Experts of a small language model.
Experts: 224 GELU neurons an expert, 2 picks a token, a softmax router, a shared expert of 256 neurons.
Training: a variant of Muon for the experts, 437M tokens, 6664 steps.
Below are experts of layer 4 (counted from 0) of a mixture-of-experts language model. Rows are named router (the router's row for the expert), up (a neuron's input weights, with its number), down (a neuron's output weights, with its number) and show model dimensions 0-223. Each number is 128 + 24 x the weight over its row's rms, rounded and kept within 0 to 255. Numbers have three digits each.
Before each expert's rows: a language model's description of what the expert responds to; "mostly gets" lists some tokens that are sent to it at least half of the time. This comes from a sample of Wikipedia text that the model never trained on.

# expert 42
Pipe characters opening or separating table cells, especially right after a line break, plus football position codes MF and FW.
mostly gets: "|", " MF", " Registered"
router:117161129131123090164136151132091141150137136086092115140166101112133118125108111091127131127104156172157154115156097106176109135104124146108152113152119197089133098191138091144125160115146116152131119144098123163106135111109133087162129142127117148156155142139145142111077132112164120093146071109139137124119166183109139142149144111139111145136084101108144151114091131126144101152152123123122113120158145101130095137134130119139160133071087138101102121134140118099145106141084130071133094127088141164127138120128114071136130111130113138124100080095114128134127121151168090163145097147079120115124146133163120143157145154127134155171125099152155158115102126105150146141120
up0:165095143127129132135108160126122130089118129105128122111136184073133151097101075063136135139110136135113122108141130157127086128168105173122162143117129139128162128192133136145118143127145062154128162139108119121125135096087117136157113090139129126126105094146111103123132143127118190121136126135131117101159123142127133123046142127144152127126151118098137134120133134109133119128110145144127119127129144121156168132114132115077139128140121110090132128124111124108120118120157107129126110147128177122185094142115134123163135127130083136134093127109130170130113115128132140130069156132130090133169120122185136119164127127119110131141118081141117117203135139101229127147121
down0:096129120129125129135140124141094119158130098113126109066140082142123125156121125110074129135123128117114151136061136111085177118151184142155125128123135166124144109125083129128132124104128107137125107098147142121166127128129155158128119175095097124147111159124146120127125073134153102125090137136127191137153121141078117169126126126114117120093135128094129134119109133137134125138119089092126143131151140118147129160166107122140136131116129133144132114125186136155141152170149143130209099125134110119102154053145130141072147117129168134109125118181148124128059132129148128098126128098129160160115115084073150129136130155147103101128109124101192128128126144139116132133142

# expert 18
Line breaks and blank cells closing table rows, plus table symbols like MPC, JPL, ±%, − and · in asteroid, election and sports tables.
mostly gets: " MPC", " ±%", " LINE", " JPL", " −", " .6"
router:114134141137123139135125173131105119137080089111105145172188186123142132149087092108133146104107123132121145124128108098144111116124094163121119141145162141132095104102132135139131164142108107110127122119144127143122078114135117123177092111169126137165121122118127093089120116133133120133130153135178139098151135160135086126146129103109119144096101136128171140138156104099162148110143155112126120126142127142161155112074184136141114074096088128129132126170131074193132072150151129105113138178112128114117117109129105103151122129077141140121137116130107146128155121146051113125119138092143122121093162173152141107173139115118123178145136116116126154092096135116133133099139
up0:137138159078131134092114108121147107138152173160130127131133153164115147137164073124126144133150053128137131128128112127141149126123122127098126165117113137138159140150134143151113108133158127141141124131126142130107120179118117144103130092139135124135123158117135126122145188100115114125143142114111100142130169099109143140119134105123125117162090153150122097082117129128131154097113095122094096104117075156131123122100076104129094126152122131130147129187126151091144170126122129149153114122176151114181141164128129106130141098175128139140120180147125143073091146132143113135104132129007051129123109126119131100117127134128118129176151137109123133116124136129110126121091
down0:144129154121110134102108058137128173115122131111141156128128122144127114097105113106124135142100085126131128126135109107154117118170083132111163145136107136189142143149131132119125187121156132127136129119123130127099129131058085143128168122096102121117091123141120118121133145141128151123145110160127121155128125126115129107062166136115090087139127119121143115054132118128195089127136155133130131140140130129146152174148098114130113178175121177127121098111094216116138125146127113118180125092128140132124151126136141147131155089169137118078127127131117132115110167125157161118140100144119139185135111106143135122127146143100169132119130121091125132130075127073130105138131

# expert 56
Blank-line breaks between paragraphs and headings, compound-word hyphens as in full-scale and well-known, and opening quotation marks.
mostly gets: " “", " re", " (\"", " \"", " un", " '"
router:121126142123145117136118136140113206144132119133156090151177148149124100121094108125133130106126127144119093112115097120133145102092099129092125119150151130092134110115121133191114120103128110130145106098104109151123083132115141133111116136126120128146153133064117112107122108106131147128140140145194121100151138171108097120127155090146082141146121080090132117166135140103135113124145156101123173156151114130146147147035136127136157098143107078129122156133131084162119125142135133129133148115120160122109132127129112116124171117130134150123078151094092144178147101111112132128146129148106113135072143123154123114186124144096131178164132133118133136126136152078176170152098
up0:123128139142123052113164117128128130097112154107134124136127175120081131072116127136095127137128144134099116147081144105165142141130141134138213130143146126128122136125125153112124108132218128161148165123119129132139124124112144138085076175126140129171105128116127115128139073110126092149076079125099097140103128126120135129128103124107102095132113129137127103131114127132138144140128136124054117123147122130153133147115128126149113123138126157157134077129067152151121149137115128146101073149122125129099163138130131119149082128125140110130127139114142132106127098087082069127137128128123130128126126132129131215164133121099157130119137129174122169108154118143164127146137
down0:161116118118124127155130127170112135119123128129183081134124105133146105128120117120154128131164136117196115180125114096128093111136133092135099134131101124103108093164148146121161147112117137096129128115154149128125125136176121135158135091148125118062125143108129155114130138127108130119130130127136133096115115127188114121081119130131115134124172155138127172140151142135140133129119117134137194136107101139111125084106135165131109117131113121106103147090136102080157126130145130130129128110129125123095057122055153114117141131122150080145138139135092133124126138129189128136126143145131140080136150197120147115128132122159143083130179124078125094181170187131094142164121

# expert 19
Pipe separators in tables, mostly just before a person's name, plus titles before names such as Sir, General, Colonel, President, USS.
mostly gets: " Sir", " General", " Colonel", " Operation", " USS", " Chief"
router:108193130102140087128157137117154139133110113119093114179147109173139146160119122081154143112098166104134128115120113133143117133096109172118202102125108161114129134126092138125125123133127121152109127073096179147114147099121151126135105150143133154159100169126137120138058113101125166105172084166135142096165182133129115125157137127150119143147127114124104168134133151123165103159129143115097118140149113065165147162091143136124126138109124106099099148149096120142154123121122149089127112138116149128085151087125106093137149113118094141143120127124149159116109126111112101116128124137104118108135145101126146126138164147093105156170159161141146140094102178148124121086128
up1:098137175084136156072124106131144129125140097123131156105126034134138139134114114146129126141092136107099088132151151090141146106096131128119133126116164110081103063123145098135100144117157128098139127146137125120133128125121128133154130119124152137131125128120116135131128185111130151094123113129160115109134112169137135079094114148147166061108154111116129114131159115138148129128138129117133151127124109164148221158137128126189102146142169152125139153111134130137106113149097109129127192136114131135076149137119115166134180163123129132077155130155121139114161159128134142119087133129112129127101092135196126129128117118143121126109132127123111111152146121121112105064125
down1:107135170123132084121125135126116127134120112123145159114110130124131119138129136158136140144129145122126165136154123120141085132135125176153111121130114144152133129127151141123122125128167100145129138037131136123128112134143121138104159173137063128108107132061129124146121105152138127121121142117195160126143128137131129140150130135122118091139095128129104110158048143133122122116146160143143135121177130076116116128153109133089131136105151119121131129056066149186131160115133127150132134151143131110141103110140132104148136084125119126133119098158125197162081105125091126114153114116101110090136123113125108096122151139134126164122090177127136185123134081124060131127167